config.yaml
n_layer: 14
d_model: 384
n_experts: 48
experts_per_token: 3
d_expert: 144
d_shared_expert: 0
activation: "squared_relu"
moe_layers: [1, 2, 3, 4, 5, 6, 7, 8, 9, 10, 11, 12, 13]
router_score: "softmax"
normalize_top_k: false
routed_scale: 4.0
balance_loss: 0.00447
balance_bias: false
router_z_loss: 0.001
init_std_router: 0.0106
lr_router: 0.000437
vocab_size: 32000
norm: "rmsnorm"
norm_eps: 1e-05
tie_embeddings: false
optimizer: "adamw"
lr: 0.00128
beta1: 0.9
beta2: 0.95
batch_tokens: 65536
seq_len: 256
train_tokens: 389400000
steps: 5942
dataset: "wikipedia_en"
Below are experts of layer 3 (counted from 0) of a mixture-of-experts language model. Rows are named router (the router's row for the expert), up (a neuron's input weights, with its number) and show model dimensions 0-191. Each number is 200 + 40 x the weight over its row's rms, rounded and kept within 0 to 999.
Before each expert's rows: "comes after" lists some tokens at least twice as common just before its tokens as in all text. This comes from a sample of Wikipedia text that the model never trained on. Tokens count by the router's weight.

# expert 5
comes after: "\n", "|", " |", " ", ";", " 0"
router,257,232,174,221,140,197,256,134,235,216,247,165,195,173,197,211,148,123,248,165,226,178,153,208,228,187,214,181,186,193,146,158,202,215,117,126,172,256,136,200,199,195,186,249,167,154,165,252,165,194,278,270,212,172,162,210,222,210,218,206,241,174,304,277,173,198,215,150,231,182,187,121,289,189,191,149,181,171,159,224,246,273,214,117,177,147,190,234,196,210,195,144,173,189,221,256,208,197,222,108,159,273,146,173,221,217,176,190,221,186,245,220,197,253,161,227,206,201,260,131,231,181,145,217,201,191,133,168,118,240,177,240,172,207,205,208,203,223,179,148,244,208,171,235,195,192,237,176,188,126,223,222,193,214,241,254,143,175,175,193,205,217,210,190,184,149,284,255,153,233,211,146,273,236,179,204,202,203,198,241,205,168,249,186,192,197,247,156,177,226,184,193
up0,208,172,194,173,165,219,188,218,175,251,88,212,214,173,165,201,192,215,173,241,184,280,186,174,223,201,177,179,214,233,199,258,321,217,244,136,134,313,143,226,241,164,245,168,170,238,268,188,174,181,199,201,221,195,204,140,267,185,209,224,216,186,210,144,171,210,185,199,228,293,165,146,190,190,218,211,171,190,208,207,166,138,168,204,178,220,187,167,198,194,227,222,189,232,179,165,183,150,190,184,169,192,209,188,188,183,218,214,242,194,165,224,228,201,162,146,194,189,309,209,187,179,212,197,137,198,173,262,230,184,185,225,171,152,170,252,150,217,202,211,264,227,173,258,171,208,241,131,249,302,162,175,154,225,218,263,184,187,111,245,219,188,244,213,176,131,177,196,216,259,195,188,177,154,238,196,180,219,218,158,184,245,242,208,177,271,273,182,174,195,202,171
up1,198,159,139,206,196,170,156,208,287,213,218,178,203,216,260,159,173,185,204,211,262,243,179,211,209,193,191,88,225,121,146,211,181,128,170,211,230,166,213,203,157,177,204,155,238,246,224,232,139,212,202,242,164,170,214,281,222,183,187,220,241,123,150,237,238,159,205,188,123,258,122,220,184,210,219,186,183,180,198,240,267,211,197,244,241,155,280,245,132,201,181,204,209,203,180,236,188,207,201,209,239,212,189,219,290,179,286,221,145,227,222,149,247,201,214,199,221,261,223,185,210,240,209,206,218,185,228,187,214,201,206,172,199,213,225,179,161,185,236,167,173,338,212,167,293,222,263,235,230,221,180,191,224,192,199,255,155,154,168,117,218,244,104,249,227,160,203,237,120,305,242,161,279,301,195,170,246,205,231,222,227,100,235,206,255,169,207,182,250,259,167,224
up2,264,228,180,250,266,204,168,226,226,142,167,133,193,143,129,247,251,157,251,172,225,148,168,188,221,192,151,240,184,255,172,147,222,271,178,162,225,228,190,164,196,156,251,202,255,222,222,242,270,195,189,194,145,186,123,148,227,92,237,213,155,178,200,227,246,185,163,157,186,161,192,141,208,176,264,196,241,119,172,266,186,176,191,185,243,197,189,208,164,178,290,279,172,207,230,175,149,67,246,209,213,220,230,194,243,145,146,134,178,215,273,220,259,204,193,151,245,202,250,211,221,129,243,239,234,188,125,193,170,226,177,181,186,210,182,195,192,243,128,197,195,171,204,171,193,239,283,187,143,220,94,227,162,196,137,184,126,244,175,200,107,140,243,167,185,197,228,195,163,185,210,184,189,151,216,203,183,230,254,134,140,205,242,190,231,217,185,152,289,197,111,199
up3,270,188,163,259,147,201,180,212,204,257,180,255,215,193,192,177,121,217,203,147,154,273,238,189,219,234,173,177,205,200,249,226,193,224,185,235,197,165,262,285,203,123,231,227,164,186,192,183,221,229,122,191,247,247,138,144,150,222,191,269,209,231,263,174,165,187,103,200,234,232,176,208,167,202,208,174,134,196,207,219,163,186,183,230,174,200,286,227,164,256,137,155,167,199,190,160,158,170,163,255,160,161,220,254,213,251,152,212,190,171,182,253,249,208,198,146,222,274,206,225,219,211,103,210,173,262,165,156,156,201,181,163,161,156,190,197,253,183,220,226,173,189,176,187,175,145,223,217,156,216,227,250,169,193,224,143,219,231,212,238,146,161,159,142,173,234,193,153,126,144,210,182,123,213,192,193,213,177,140,201,179,178,181,223,140,232,202,304,160,286,215,203
up4,215,241,190,213,144,191,228,144,195,162,200,185,192,180,184,126,247,140,182,166,293,234,243,178,176,181,182,220,244,217,243,267,160,220,167,226,248,165,229,189,130,138,209,166,230,195,133,154,225,152,273,208,170,232,198,183,290,200,140,228,185,160,239,178,150,235,224,176,191,240,210,142,184,177,184,201,203,208,202,232,179,252,219,124,174,216,163,173,235,173,188,203,184,196,147,209,148,217,251,258,258,159,101,270,298,175,260,141,250,146,200,213,239,305,229,167,161,190,239,188,155,163,155,163,284,142,240,199,202,198,167,125,271,196,193,198,240,243,194,206,216,215,199,171,174,222,173,229,220,201,194,173,280,189,210,191,181,241,215,198,161,202,250,170,154,243,215,249,185,223,231,273,232,153,195,176,242,179,230,194,253,178,219,207,229,187,192,206,180,161,188,265

# expert 21
comes after: " a", " had", " has", " with", " have", " as"
router,226,211,153,203,180,142,240,148,306,162,250,153,250,215,168,176,182,87,219,176,210,203,188,160,263,259,184,171,190,208,159,217,166,203,102,144,217,235,198,163,189,147,152,150,265,229,182,239,154,190,217,213,216,120,202,214,242,173,200,189,247,190,240,228,155,168,161,216,242,144,164,147,303,227,267,233,225,164,136,213,261,219,144,169,180,140,236,170,137,141,173,174,177,163,277,223,204,175,251,117,153,250,180,239,227,213,210,194,201,222,302,208,170,202,178,156,201,206,250,193,162,178,139,150,198,201,238,184,172,140,183,189,220,232,231,170,189,216,166,164,204,221,194,172,169,197,235,181,151,171,216,283,235,181,240,252,170,195,211,208,168,207,176,212,144,206,264,183,171,194,150,182,260,236,157,240,209,233,239,179,163,199,191,231,185,170,267,178,291,196,146,228
up0,214,249,164,97,281,204,215,137,149,210,154,139,177,263,183,198,243,174,234,171,260,200,192,220,285,197,206,196,158,243,146,208,188,178,163,237,246,208,179,209,148,215,206,190,172,255,177,214,177,214,143,266,147,184,202,190,162,188,241,253,299,224,213,206,198,155,223,212,197,334,191,256,177,150,180,224,180,207,156,177,205,182,220,149,182,196,179,130,133,224,157,204,204,223,270,232,190,171,195,175,252,180,180,262,180,153,206,179,232,188,251,217,174,204,223,227,176,209,230,167,177,188,231,164,209,185,182,219,189,209,167,284,188,226,249,165,288,186,233,184,160,207,174,202,202,215,261,186,158,210,242,255,166,152,229,241,129,228,154,158,193,276,186,158,172,46,155,226,192,245,162,223,233,293,227,272,265,137,219,240,175,195,161,237,242,188,176,133,228,208,183,232
up1,225,235,193,131,237,162,198,232,249,158,191,133,141,156,212,157,213,229,163,126,206,235,158,227,223,186,209,133,172,197,143,231,194,159,180,197,156,146,174,187,99,336,88,178,223,139,128,196,247,126,271,241,240,151,191,159,237,163,132,184,250,222,242,217,161,225,182,155,220,275,196,251,175,187,206,179,176,174,240,185,220,223,170,123,198,185,199,202,259,183,183,226,218,219,192,206,244,250,190,104,292,283,237,149,197,189,159,227,217,144,254,189,300,168,197,167,155,117,228,193,184,115,170,156,173,191,173,197,207,203,139,215,159,247,188,261,292,183,150,212,195,252,209,270,78,149,211,208,152,183,240,202,237,226,249,225,198,193,247,173,188,166,238,255,185,255,177,227,240,180,152,246,246,230,165,154,219,177,195,163,211,177,152,193,237,189,171,170,204,206,206,142
up2,186,201,174,221,219,217,204,175,162,224,120,239,169,211,210,191,210,200,254,168,212,195,230,182,152,235,198,214,223,204,194,211,117,221,184,152,255,212,103,230,164,185,200,156,180,229,282,250,130,169,197,176,237,186,200,140,136,188,194,224,198,236,206,247,227,131,234,180,197,150,191,190,254,227,273,155,207,215,209,186,172,297,218,138,238,182,153,224,252,250,145,191,204,194,232,166,174,245,153,187,256,221,160,198,129,130,153,87,136,209,125,207,191,264,207,193,208,230,181,152,248,246,239,234,183,214,172,218,211,192,200,195,241,197,238,203,163,269,228,203,205,185,156,202,161,166,222,195,196,172,147,228,267,94,222,183,226,226,160,230,175,169,209,195,231,218,252,187,158,160,188,148,218,178,176,142,231,227,199,216,185,218,205,182,234,270,168,248,172,266,244,216
up3,168,223,167,172,109,232,206,136,192,215,228,174,285,201,151,205,164,169,169,180,182,196,172,265,195,200,166,222,209,237,217,185,238,210,186,206,183,236,212,180,248,166,196,259,197,169,224,164,180,186,199,247,178,209,142,222,196,200,238,192,182,167,223,213,159,202,157,226,152,226,246,181,260,178,216,176,176,217,96,196,242,237,208,166,205,206,225,239,189,128,139,164,165,158,236,174,228,195,216,201,163,159,136,230,143,222,221,205,146,136,245,183,139,208,199,197,168,219,153,235,155,189,146,221,184,153,227,101,157,192,186,115,226,222,252,211,222,234,70,112,264,243,196,230,196,218,171,163,167,240,241,234,172,174,219,170,215,210,112,228,137,236,132,160,153,251,181,217,207,219,114,243,257,209,234,240,214,250,188,180,174,127,209,221,220,133,186,256,235,191,158,181
up4,213,241,202,202,169,202,214,227,274,266,118,251,166,175,142,205,177,180,211,209,169,194,273,161,224,143,235,222,129,223,32,214,249,174,168,200,210,173,215,142,187,186,187,251,182,214,200,209,206,174,210,210,151,213,156,206,206,212,195,199,192,172,140,203,124,215,177,191,268,230,231,196,182,158,236,228,134,171,235,192,137,192,186,199,153,196,152,217,194,260,172,227,235,188,166,208,214,194,248,254,143,231,139,233,236,182,214,173,192,182,209,228,233,156,191,201,147,216,224,187,282,162,221,194,224,233,226,203,231,194,231,239,179,155,207,276,173,254,185,197,223,180,193,168,204,245,134,252,153,203,212,238,199,188,141,105,169,263,179,156,116,149,217,208,219,168,136,188,132,333,159,192,153,327,186,196,248,228,182,212,245,193,236,250,244,115,233,209,146,148,177,295

# expert 16
comes after: " |", ")", " —", " ", ";", "·"
router,233,162,167,149,135,168,228,128,278,146,242,219,196,169,164,149,91,193,256,188,296,141,126,161,307,197,188,200,168,235,188,237,174,180,163,116,184,200,147,183,150,121,175,141,208,188,151,238,162,198,226,204,242,168,153,204,204,164,239,178,276,133,200,248,155,206,163,179,244,214,215,217,231,243,250,169,141,151,143,270,236,197,186,148,133,141,201,165,178,167,192,217,260,181,189,187,180,162,244,222,204,289,209,257,259,174,188,140,212,216,209,280,216,256,152,222,218,219,233,170,205,197,199,170,162,173,167,188,124,227,181,222,235,275,263,208,173,221,179,232,260,206,218,138,207,188,231,163,164,217,231,247,201,189,213,231,130,213,196,203,166,213,214,216,110,164,235,266,132,241,147,160,207,232,205,231,204,207,214,207,203,142,174,203,254,138,318,143,199,235,200,230
up0,157,175,201,167,217,232,272,181,195,178,166,257,198,168,154,154,146,215,192,183,211,249,217,187,206,188,190,119,290,243,221,197,200,159,114,221,192,181,213,195,135,190,228,152,150,181,187,131,226,202,258,164,288,195,210,178,198,208,266,200,246,186,157,240,235,234,139,129,154,286,220,179,161,190,175,206,159,116,169,197,192,149,156,236,148,268,268,212,132,236,188,253,257,179,251,236,236,197,215,221,203,177,184,194,173,191,146,186,136,169,255,146,196,227,90,165,180,170,259,154,209,238,125,216,150,173,168,178,207,245,169,187,132,247,309,213,200,173,220,290,272,210,202,243,235,181,256,208,213,194,148,247,170,269,187,209,218,238,151,185,210,211,186,240,207,208,139,197,224,258,216,243,178,215,194,215,201,156,208,191,176,206,145,256,174,186,218,256,163,211,186,225
up1,204,247,231,187,172,95,218,176,216,188,112,138,216,167,188,149,158,206,239,179,234,167,197,226,165,196,205,202,147,175,200,196,154,121,183,248,189,231,76,193,193,190,203,119,216,234,261,165,222,150,198,164,221,182,196,200,190,182,235,225,233,168,208,154,180,231,243,215,147,268,213,155,260,174,194,188,190,197,226,185,205,164,197,247,149,191,179,223,114,183,154,125,237,204,227,275,152,297,138,211,163,175,177,205,254,152,257,175,182,178,196,209,211,186,148,222,185,208,149,299,193,234,200,262,155,224,198,201,296,171,122,202,240,182,273,200,225,205,224,226,199,232,194,174,199,183,179,206,128,189,213,163,208,193,173,303,196,235,155,144,198,216,165,265,132,147,191,249,178,249,157,198,167,216,171,248,205,173,172,166,125,187,186,189,179,195,285,226,169,186,220,272
up2,202,254,184,192,184,193,162,213,236,241,212,131,201,204,211,175,124,211,218,210,166,169,182,213,199,192,288,165,200,216,193,234,139,175,209,171,188,176,143,124,106,228,115,164,164,215,136,227,147,193,186,173,227,241,170,198,232,231,234,179,231,204,215,181,178,149,223,208,227,173,221,183,208,159,93,219,228,162,228,139,217,200,162,187,103,171,224,207,260,270,134,153,175,209,224,192,166,209,163,151,218,228,131,241,269,281,277,177,201,189,225,213,257,260,192,101,179,181,173,155,171,234,198,240,214,185,136,282,185,177,241,291,202,275,226,94,220,243,188,258,210,226,216,180,171,208,222,256,166,206,220,134,242,142,232,254,172,146,270,235,226,176,219,234,222,175,267,219,192,226,203,180,206,262,172,193,184,209,184,171,197,247,253,129,247,207,179,194,199,271,239,147
up3,200,237,207,199,170,210,186,114,163,224,233,206,196,211,187,92,159,178,256,192,187,203,219,177,190,198,189,229,256,243,229,181,225,238,209,191,281,192,210,133,212,218,207,199,221,128,126,167,184,156,131,180,242,145,182,121,187,136,207,212,127,220,220,225,219,207,164,197,267,211,210,156,233,196,327,216,157,245,145,212,209,207,200,114,184,232,137,198,210,194,254,234,191,205,208,214,242,200,238,180,188,148,188,237,226,116,268,265,150,167,237,226,166,237,178,199,212,135,196,171,177,175,182,221,203,179,139,257,137,227,185,278,187,225,243,202,174,193,203,184,203,228,166,140,138,216,199,167,199,117,166,187,218,232,258,209,217,231,61,252,171,126,223,178,199,175,206,289,219,241,219,119,172,216,171,264,221,265,136,185,186,208,186,207,191,176,198,196,218,225,177,168
up4,192,198,153,156,184,185,205,183,252,179,225,191,261,255,111,126,297,182,224,164,284,174,298,190,145,238,199,220,163,167,193,259,143,181,188,128,251,150,206,222,159,168,158,197,143,248,130,219,106,222,213,185,216,185,250,122,273,176,151,209,195,186,186,176,259,172,250,180,188,278,230,177,201,197,182,203,236,173,186,222,208,194,211,189,221,241,216,275,223,251,183,210,103,138,176,192,216,203,210,253,149,238,178,240,263,273,262,191,199,198,270,191,199,197,204,134,206,206,256,216,228,277,210,170,217,175,225,240,157,214,170,234,178,227,225,145,201,215,222,164,213,277,232,182,191,180,180,170,141,177,168,223,292,118,188,167,190,132,194,219,146,298,188,249,255,198,261,210,158,217,241,217,228,241,218,191,187,165,222,186,208,177,221,205,201,124,160,192,225,163,193,197

# expert 38
comes after: "\n", ".", "==", " ==", "===", " ==="
router,234,212,189,167,181,137,275,150,256,236,198,163,265,191,167,190,170,199,223,175,156,130,206,189,236,233,178,189,134,202,182,123,167,130,156,143,148,229,182,158,138,157,204,127,186,183,197,229,207,200,250,193,230,139,179,218,234,190,249,178,171,188,251,218,144,165,162,239,254,203,171,129,168,215,251,179,204,183,152,220,248,203,235,190,130,268,182,258,150,155,166,139,185,153,266,175,185,184,219,196,176,237,182,222,174,204,206,155,167,223,243,225,155,192,146,147,224,250,208,145,121,188,159,142,256,231,139,179,81,183,175,148,286,249,229,232,267,216,223,202,258,241,214,205,140,198,246,197,240,180,186,195,211,157,269,217,173,191,216,218,167,244,188,150,101,200,254,222,165,236,196,155,220,274,175,196,251,250,236,214,149,156,199,203,275,152,201,124,255,141,165,222
up0,234,188,174,211,138,193,248,205,259,237,207,209,136,212,159,282,204,221,170,226,208,204,230,224,165,212,221,214,184,206,210,218,230,223,160,215,219,212,157,147,190,202,153,179,216,214,130,207,187,219,285,207,232,137,215,251,150,146,195,222,205,152,189,242,126,230,193,183,218,206,201,277,196,194,101,184,206,272,210,222,172,264,185,192,110,203,142,243,187,194,232,247,230,222,142,211,262,260,152,199,217,228,152,184,217,184,273,254,224,116,135,213,194,198,197,255,174,211,238,168,228,218,192,154,241,210,201,244,233,282,204,238,202,140,223,185,247,260,202,187,202,234,150,216,244,235,130,197,147,187,155,176,216,185,251,221,169,244,219,304,230,183,162,220,305,198,224,256,191,261,217,251,232,187,215,155,292,144,173,209,209,253,218,171,196,181,182,250,250,179,242,239
up1,169,190,192,217,194,151,252,186,211,189,209,162,197,159,205,134,221,196,206,292,287,236,124,148,195,209,255,254,206,236,195,277,184,190,177,158,276,242,189,242,142,184,192,266,212,162,266,163,292,188,261,189,172,241,214,246,227,187,190,236,204,208,250,192,185,228,229,141,109,223,182,152,136,189,222,153,268,242,207,198,152,217,168,143,289,157,217,190,218,267,223,131,215,250,212,179,159,214,131,208,169,138,157,218,180,165,283,244,197,194,223,194,287,261,275,154,234,182,242,219,264,180,262,198,179,161,245,210,239,233,172,217,88,125,194,271,225,247,166,219,151,234,159,226,218,186,191,219,230,262,191,197,230,212,197,194,189,172,238,244,163,264,262,234,240,187,185,216,281,225,300,256,274,296,181,188,156,215,229,228,246,189,239,185,155,160,206,200,185,182,275,189
up2,179,171,214,158,95,156,155,175,179,230,160,213,244,222,219,154,207,126,186,189,196,308,222,290,205,202,69,151,158,214,103,151,117,196,129,215,176,171,267,201,130,185,217,209,166,230,208,209,210,224,186,255,246,172,183,253,286,230,110,167,236,189,183,197,212,189,206,199,222,186,136,152,139,178,267,149,192,169,170,240,226,223,162,220,213,216,236,191,258,244,161,222,211,104,203,265,192,196,176,166,142,178,157,263,178,166,240,210,165,193,260,119,207,163,171,174,128,196,191,163,187,226,153,159,219,225,218,166,199,139,203,249,122,237,231,212,196,163,204,182,194,217,203,198,169,239,199,161,236,251,218,198,249,247,170,149,165,158,254,218,141,206,153,195,161,183,175,140,205,251,177,242,253,238,177,177,228,190,224,225,201,167,162,268,313,107,205,133,192,226,194,146
up3,187,237,222,247,205,114,236,194,170,280,175,231,272,170,238,215,267,194,169,249,211,285,220,169,203,152,152,205,190,185,161,217,153,156,195,238,215,138,176,201,221,132,188,206,204,166,156,168,258,242,235,208,230,226,186,243,167,179,222,180,332,232,122,214,183,244,133,230,243,164,182,235,216,225,202,226,161,194,174,200,243,160,192,239,215,217,185,200,223,215,225,165,226,124,262,207,161,100,196,203,240,198,193,185,192,226,117,214,242,151,221,248,199,150,248,320,213,214,210,209,156,135,185,156,178,221,164,171,248,165,152,207,225,264,231,233,200,188,132,217,253,229,289,213,210,222,169,191,141,242,212,284,178,110,193,289,268,201,175,181,189,185,215,159,212,136,272,195,244,224,158,184,174,241,275,192,189,140,165,182,208,141,173,222,150,106,210,159,200,162,169,278
up4,207,206,233,201,154,95,189,164,204,248,193,207,200,205,270,194,167,174,266,219,186,273,237,235,216,236,164,255,173,221,202,220,105,153,191,155,254,175,198,180,209,122,175,207,182,196,208,152,209,219,265,237,296,224,207,263,286,238,230,266,284,208,216,183,168,213,239,159,178,227,203,219,157,231,181,117,189,231,229,239,109,184,180,171,211,195,184,202,169,123,232,227,219,176,198,280,195,201,155,227,187,182,215,118,267,162,187,238,259,235,144,178,239,220,215,257,205,152,222,247,213,218,208,218,206,228,241,197,212,223,165,143,135,208,181,221,190,253,182,157,183,140,202,175,206,175,242,215,147,188,220,216,258,179,170,240,218,221,158,200,223,253,207,258,216,249,238,232,235,241,164,116,206,243,133,191,172,109,172,190,228,193,131,176,185,197,205,196,156,175,227,262

# expert 0
comes after: "'", " a", " his", " of", " with", " an"
router,215,192,125,193,169,140,208,156,257,179,273,130,198,207,174,192,135,151,199,192,141,173,150,245,240,225,167,150,160,187,203,225,161,171,180,187,187,224,149,183,175,228,174,173,189,163,152,254,187,203,238,231,245,184,152,170,218,159,169,210,301,84,237,240,154,192,148,232,264,212,132,105,186,212,231,135,156,177,204,162,230,238,145,176,102,205,227,305,173,139,187,187,158,182,214,263,177,177,281,165,197,264,142,244,250,227,193,173,162,195,252,204,218,173,194,188,205,241,256,154,217,137,137,186,191,232,213,145,180,192,210,219,291,232,236,211,218,226,196,176,229,203,199,190,117,193,231,198,232,176,154,215,192,165,251,225,150,174,210,214,180,243,192,215,178,202,235,202,170,225,182,151,273,208,228,220,202,208,216,215,143,134,193,207,242,174,221,189,282,152,159,226
up0,183,174,224,262,262,231,199,275,208,298,268,190,204,200,202,204,201,262,188,228,262,155,220,232,100,246,200,206,216,227,176,225,188,234,184,266,237,183,258,186,210,220,217,242,193,187,200,104,119,122,265,162,252,155,208,155,193,178,219,196,164,165,282,233,193,207,217,196,242,199,206,235,213,165,225,187,104,210,188,207,153,189,194,162,239,278,131,152,227,194,247,166,224,212,219,217,188,88,173,214,247,183,250,193,207,243,207,127,196,179,177,173,171,204,173,204,202,194,227,218,190,136,224,212,220,216,130,190,172,243,174,214,228,186,152,226,212,246,198,214,192,361,148,184,307,200,199,205,177,136,29,189,230,162,188,180,104,242,199,166,197,144,192,215,181,179,273,245,280,245,130,204,232,268,164,146,274,189,158,134,161,162,185,194,204,200,200,231,226,134,180,188
up1,174,226,219,205,194,203,195,133,271,210,209,195,184,209,106,207,116,212,158,169,151,192,173,184,196,206,214,269,177,182,215,186,206,273,157,179,170,155,161,109,180,159,255,190,122,220,185,255,224,272,282,238,264,174,226,174,229,231,187,231,260,270,231,193,157,185,134,185,253,207,307,192,212,209,189,106,230,294,224,221,195,205,301,183,243,197,225,211,215,207,172,145,163,198,161,212,227,240,185,195,203,230,223,244,265,212,225,176,168,206,207,264,216,170,209,180,222,184,176,184,236,180,211,242,251,193,245,243,141,237,243,178,240,191,215,231,159,230,160,138,157,195,239,182,99,166,272,261,196,95,187,147,246,171,228,157,161,250,162,184,172,230,197,187,178,200,205,206,191,202,183,178,148,217,193,132,186,155,222,264,265,163,190,210,145,161,181,171,168,197,163,155
up2,131,217,218,127,197,155,202,182,203,147,189,192,220,198,214,174,168,246,152,117,231,200,198,186,227,189,174,171,140,274,159,200,197,246,145,169,179,234,183,171,158,197,205,193,190,135,196,155,220,214,227,236,310,91,202,166,210,179,204,182,263,150,223,198,157,170,220,222,232,197,264,258,143,249,211,211,234,184,177,196,240,176,134,149,249,208,226,240,254,165,185,206,267,179,242,162,131,209,177,229,198,208,206,188,251,208,239,122,238,205,215,185,229,279,193,219,200,207,257,239,226,143,94,188,211,143,251,130,136,142,251,181,246,220,136,245,228,201,197,231,213,245,197,195,167,244,171,273,233,205,219,85,265,144,265,172,258,183,265,192,178,174,216,196,227,190,146,163,191,200,134,329,242,207,173,236,193,208,228,188,187,165,204,240,237,266,170,173,191,211,248,240
up3,195,181,186,187,199,192,266,189,189,184,200,168,194,200,187,189,255,236,196,188,202,171,205,271,237,214,159,183,183,271,213,224,206,149,219,226,183,172,210,199,170,190,187,196,224,118,239,169,209,226,225,239,192,142,251,159,212,246,169,187,206,145,302,249,115,115,210,224,208,173,217,179,227,237,244,198,197,160,189,209,214,146,244,220,196,248,226,221,216,158,179,206,233,145,156,237,157,139,181,146,136,201,197,201,293,265,224,246,195,256,213,140,161,226,153,175,174,237,253,202,234,244,163,87,267,241,239,138,183,200,172,203,278,262,223,257,158,241,184,230,220,214,209,237,140,273,231,231,189,225,94,167,205,140,212,210,124,181,250,236,161,225,171,187,188,201,251,188,242,239,202,210,256,221,160,254,215,264,310,176,241,179,190,221,256,69,230,129,247,268,319,203
up4,123,177,208,233,169,136,234,175,253,125,173,177,204,211,207,158,211,229,197,185,263,229,145,228,172,201,198,154,175,148,214,170,187,245,123,218,273,320,180,308,209,162,220,167,180,222,216,251,178,189,192,241,212,274,207,175,200,167,266,156,214,207,191,252,230,158,192,216,183,206,157,201,178,253,235,134,173,149,122,180,237,242,230,229,248,202,196,218,258,227,163,253,190,211,196,172,212,170,241,234,241,231,172,203,198,175,193,103,228,179,293,199,257,212,209,228,242,206,168,266,245,221,167,157,208,235,236,202,195,190,199,267,219,160,207,273,173,229,148,216,222,270,244,244,202,209,187,196,227,152,251,145,282,115,194,159,227,160,201,214,234,184,198,250,206,183,203,197,100,209,223,226,217,228,197,234,215,252,157,214,245,116,191,183,192,118,235,286,191,214,247,284

# expert 19
comes after: "-", " |", " (", " Best", " •", " medalist"
router,197,261,163,143,180,203,230,195,282,194,190,176,212,148,177,217,144,169,239,186,261,144,154,235,209,253,219,172,158,210,145,186,174,212,199,174,179,256,69,176,205,191,176,213,157,177,181,241,126,228,251,228,202,196,141,177,209,204,220,186,204,172,259,242,182,228,122,157,188,162,204,191,234,223,244,165,124,170,209,195,202,277,131,123,147,185,201,245,149,206,193,185,124,210,246,212,164,215,217,145,142,251,196,172,215,203,175,122,136,219,208,208,234,199,148,174,221,204,209,160,162,166,180,212,190,211,94,186,221,229,178,176,172,219,245,187,214,193,188,200,252,241,177,248,167,104,216,149,209,136,104,276,221,217,259,226,161,145,212,182,195,208,224,214,188,164,288,266,151,224,186,185,229,200,202,228,279,222,246,210,159,173,195,184,213,205,245,166,279,149,165,195
up0,153,231,188,276,192,138,208,202,246,189,270,201,228,175,238,214,230,206,176,183,210,169,197,228,168,223,184,254,196,243,166,166,247,194,219,241,127,206,220,205,195,203,233,212,173,224,225,183,206,188,226,194,239,255,158,203,243,247,202,294,213,226,282,156,205,210,176,302,201,204,150,190,226,197,161,234,220,200,224,190,261,271,201,231,263,236,168,159,127,199,220,224,144,187,239,101,225,224,240,194,231,189,194,221,156,255,252,210,191,105,147,216,179,250,205,260,191,206,167,185,209,230,223,192,268,109,170,147,212,260,146,175,203,176,201,263,226,251,178,174,152,199,213,265,280,153,234,196,206,246,230,164,178,197,186,248,269,107,234,152,199,148,216,98,240,184,186,247,156,258,125,120,204,189,231,209,218,245,202,218,180,110,218,152,175,142,222,164,182,163,169,178
up1,193,248,126,149,239,163,236,132,178,264,203,120,197,131,248,268,138,203,222,192,188,122,247,233,147,262,276,199,226,168,167,170,283,289,156,156,210,224,109,160,190,241,180,204,177,202,221,239,208,182,255,200,264,162,148,225,172,194,175,283,125,179,179,235,171,198,220,210,163,240,122,184,196,177,228,131,245,238,157,252,205,194,161,116,241,309,216,217,150,244,184,182,235,182,167,221,228,243,142,284,196,170,170,255,205,125,289,214,152,153,179,176,142,183,126,223,147,210,220,169,139,185,213,204,212,198,244,121,169,235,161,175,193,200,203,181,274,206,189,220,212,243,171,162,189,110,197,190,214,129,127,184,205,223,187,175,178,269,155,173,182,187,163,175,189,188,208,212,227,174,200,133,133,341,234,210,252,187,220,276,193,183,200,222,128,164,210,166,230,229,202,143
up2,230,128,119,194,272,208,236,205,162,266,175,154,193,198,252,174,194,164,172,248,227,211,223,228,147,213,210,144,241,198,146,195,281,293,217,162,163,142,176,203,275,177,194,250,224,209,152,156,195,246,172,138,138,174,201,244,184,209,216,178,241,199,163,285,179,204,206,273,213,248,163,170,244,230,167,244,151,219,164,299,144,207,244,124,161,292,206,206,74,253,210,204,232,141,207,205,226,216,156,146,154,198,231,212,196,199,150,300,195,278,218,196,160,170,197,141,159,202,190,154,191,190,158,186,201,193,159,156,184,158,194,204,155,182,244,217,290,219,240,201,222,218,195,230,234,184,193,102,219,224,224,280,210,196,174,262,183,206,214,198,189,213,188,275,167,159,274,199,240,196,221,219,216,275,187,158,205,182,215,150,176,173,190,207,237,214,229,158,239,185,159,164
up3,133,239,195,169,215,169,225,171,228,217,193,258,232,194,182,270,210,204,165,166,183,136,258,201,228,168,239,182,168,210,280,155,185,143,175,162,235,142,184,91,254,195,197,211,124,175,216,110,219,165,156,275,233,144,185,249,216,220,188,223,184,214,266,259,164,190,149,215,257,124,254,153,256,166,191,167,168,263,224,211,182,140,239,222,292,126,231,230,230,155,154,229,294,232,206,227,192,185,257,182,163,271,224,201,210,224,189,280,255,227,148,152,231,186,164,237,106,230,227,173,180,227,212,189,150,183,230,184,167,202,210,206,183,217,192,287,170,242,183,161,268,168,221,244,155,236,187,166,203,230,201,194,205,240,232,135,160,169,141,67,171,210,238,191,210,159,165,217,170,179,179,186,212,205,214,176,227,198,201,202,175,182,180,200,191,248,178,138,302,223,115,208
up4,183,252,228,250,140,159,197,232,256,155,173,144,201,193,220,229,165,158,255,190,270,189,177,240,216,178,153,250,264,152,214,276,236,255,138,206,230,187,211,156,131,278,209,182,233,162,194,159,187,223,163,171,159,177,212,247,159,161,161,195,271,133,127,158,252,189,184,267,256,187,185,238,212,127,222,177,116,151,213,177,185,159,139,232,206,221,187,158,167,147,232,246,195,165,224,164,156,189,214,283,288,223,178,181,272,177,221,238,167,248,201,194,184,180,87,197,196,214,260,201,183,194,159,242,229,139,141,120,259,202,152,183,180,245,129,209,225,152,227,211,113,210,285,233,207,186,236,173,165,202,218,239,183,203,155,219,190,231,206,243,249,189,190,212,154,243,195,241,167,202,209,187,200,219,105,217,179,243,134,174,248,178,165,226,260,151,230,164,143,188,151,167